From a checkpoint of a small mixture-of-experts model trained on Wikipedia.
Size: width 320, vocabulary 15393, 44.2M parameters.
Experts: 160 SwiGLU neurons an expert, a softmax router.
Training: a variant of Adam for the experts, 322M tokens, 4914 steps.
Below are experts of layer 3 (counted from 0) of a mixture-of-experts language model. Rows are named router (the router's row for the expert) and show model dimensions 256-319. Each number is 128 + 32 x the weight over its row's rms, rounded and kept within 0 to 255. Numbers have three digits each.
After each expert's rows: a language model's description of what the expert responds to. This comes from a sample of Wikipedia text that the model never trained on.

# expert 5
router:115141142096191090100175148144094127180144091143134180115091106112172108123104156167156162088185120129114083110167100135094153117098127170151134207121086116097144161137120111047124155109099112
What it handles: Small numbers and quantity words before a noun or in table cells, such as 30%, 10, 20 percent, several, three, these.

# expert 8
router:159091065127165098126090113194073160124067132166125142152092107156143107122166118120103123128146157117088144159116150127118129095133098123108136141088127177119148149158064145135099137141121091
What it handles: Single capital letters starting words or initials after line breaks or list dashes, such as D.A., B.A., P-iedmont, In, After.

# expert 10
router:114094170130213175075175148139156116029164108140121098149141139092095088170116116152152156138108089154153101143124145082106079121146167116118172168131125085125120155091136156119040109139133183
What it handles: Word stems of verbs and nouns after to, a, or was, before suffixes like -ing or -ed: develop, design, recre-, enl-, support.

# expert 19
router:121094083108112114160156123149085174166151183107125155102100129086146130114095127154098186204161098155075176141121168154183089122120104144060157127129116164069080144089055142098139118074148171
What it handles: Periods, closing punctuation and paragraph breaks ending sentences, captions and list items, such as War., Rights., history.

# expert 1
router:097183090119120199168086133092157131161149066117135107113120154141135127116166114138067108095114186073183132086162100063125117124141125139144143066096110169112097103168127108109127098090114108
What it handles: Word pieces and pipes inside sports tables, race results and infoboxes, such as the end of Essendon, Ret, year digits 012, 019.

# expert 2
router:163152105127093147120099141136111115136147125092146095100119179135093065032194122104116061183146173184120123147140179105191086142128105178093131104190129085112149151150103118134118145141170164
What it handles: Country and nationality names and institution words after of or in, such as Japan, United States, American, government, Army, Party.

# expert 21
router:150149104098145130125146112119176096071196120145080145133105134176089167107108176145051112140144127132149108129123099113130191133104115134132139140169152038145154138100100093131185133148113154
What it handles: Decimal points and digit runs in statistics and coordinates, such as 78.1%, 153.4, and common first names like David, Richard.

# expert 7
router:122143187101192090092106136135125155172120159108150158197170149176131156112159101206102152134134136153177135151107086126131083123091127160107074105106110140192072104117156071136158162076154166
What it handles: Time and setting words after prepositions or "the", such as in, during, before, day, year, season, competition, midway.

# expert 0
router:115109099163036189143098114071116101128175121076121151100089122117157207100116158104119097103175122127165200135125063116135086158108148093099130123154125147086138100162113100084124129098141110
What it handles: Early letters of foreign names after a capital, like U-y-ghur, Ily-a, R-aw-alpindi, plus sentence-opening He, She, In, and de.

# expert 22
router:076091128146169153124178114127153082130079106174137159138099131157057177138181092161166146130175124106168132146108083148137161115169106125178097139164133095091106107141149172134133122116154126
What it handles: Surname or place-name endings like ill, son, ford, ton, ki, plus commas and pipes before numbers, and in before years.

# expert 18
router:086122104125186129157146192152152133130114133156103101146122093081077123165132104137157120129128136097164081140106058069143129162165142179107120108107148107148192120041195133136140125083154143
What it handles: Line breaks, table row pipes, list dashes and leading year digits starting rows in infoboxes, lists and tables, like 1876, 1939.

# expert 4
router:128174172163109116140133111137141128138124117126089135159144177072142168153180147148084139086075157130134151075132156156142098155098161171126102137127113152174116148158133160095120141145149086
What it handles: Sentence-initial The or This and possessives like his, her, their, plus table pipes after a cell value.

# expert 3
router:170128109161149060141104141092158118143113167137145091120135106118121068098127150152115123135092175143040166111142086166157110079163135152130078208140127105123103123100063120062149108086162101
What it handles: Commas, and, or, & joining list items and clauses, plus suffixes like -ation, -ic, -ated, and == heading closers.

# expert 13
router:101111153155089117113118109133152112164122136152129121090085105099120141126174132116160192103094092097091121189152122181146107173130165098121133085101133174183140155059138158162135149154157139
What it handles: Middle syllables of South Asian, Slavic and other non-English names, such as Z-om-ato, M-ush-arraf, Gu-j-arat, Sa-hn-i.

# expert 20
router:159094129092119166161158090111085162148148140105071068100158097134120154168133104072123121061147055228126115121218162128083093148063117079110151117074080191126099100133172156117121132130168167
What it handles: Suffixes -ed and -ing and following function words like was, as, by, from, to, e.g. rejected from, weathering.

# expert 9
router:163138146158145160181139094143120137104080123152159181138163083120142098142103124195131124185115171145120103145103107142136114138135086136138178092177100090141167161148086161155098126093029110
What it handles: Inner syllables of Latin taxonomic names, personal and place names, and infobox labels, such as Pass-er-iformes, Clov-is, Commun-ist, Nov-ember.

# expert 15
router:169156115126117134153155095166190135171127114116085127101167088120147198128161149153146092128109175171125146122105166073084093168130060144105159072076159162138083209153156114089115103125165117
What it handles: Of, for, to and opening stems of Latin-derived words, such as dis, con, pl, ar in arising, Enc-yclopaedia.

# expert 6
router:108167132087166144097073107167123078111104152123125114110099130112142088169164112148099161134100064100150110104113165138103207163134119131094110177091153135087154154133121171153102142133114111
What it handles: Ordinal and ranking adjectives like first, second, only, final, main, mostly in sports results, round descriptions and table cells.

# expert 11
router:064140138080057114104113107174139138148131166132105099147139119094146169141121126149147119117076103126114104105166079108129150102096179133101135109156143100137151083186139154130091111126123107
What it handles: Single capital letters or first pieces opening names and words, such as S, K, M, N, as in K-ranjčević, M-aldives, -S-pring.

# expert 12
router:091107113169150158166179110155106129110124124112157127095163166175141087151098075081104130170110147119055113112113143140135162093159116120142097118135230087146141163170131129113081146138144099
What it handles: Opening parentheses, table cell pipes, colons, compass words like New, East, and mid-word pieces like or, ur, ric.

# expert 23
router:162122152110117098078130196150120175134131120100121118123094104167160108135153127123126100090168097111136123109148131103107142115114116125147192184154104145133108167097115076143146131173051078
What it handles: Symbols and separators in formulas, URLs, chemical strings and tables, such as ^, _{, ://, | between numbers, See also.

# expert 16
router:118162120121176082075153129052133110128093140145158144108093165162124132104082099072092141186145162176079151092158148137141178171129152083137122133077163136112149076129165111171114124203083086
What it handles: Inner fragments of foreign or compound words, such as up in Einsatzgruppe or Truppenamt, pur in Kharagpur, ers.

# expert 17
router:135185086136166096119139125104086096132098158172093139105136159183098170129169117134167168162168137091154104166113189121115143116107156143161127135138142108058078115122108083173186118134133137
What it handles: Digits, decimals and pipes in tables, scores, percentages and dates, such as 14.00, 40.2%, 6–4, plus some sentence subjects.

# expert 14
router:120080132140095059159082131165160184064184123163165172173169108160090152116052085088109106109150086099162134185124104084151076064111103079103096144116140133184158164076133140105172133120100100
What it handles: Year and ISBN digit groups like 022, 982, 978, plus commas before a or although and verb-linked words like towards.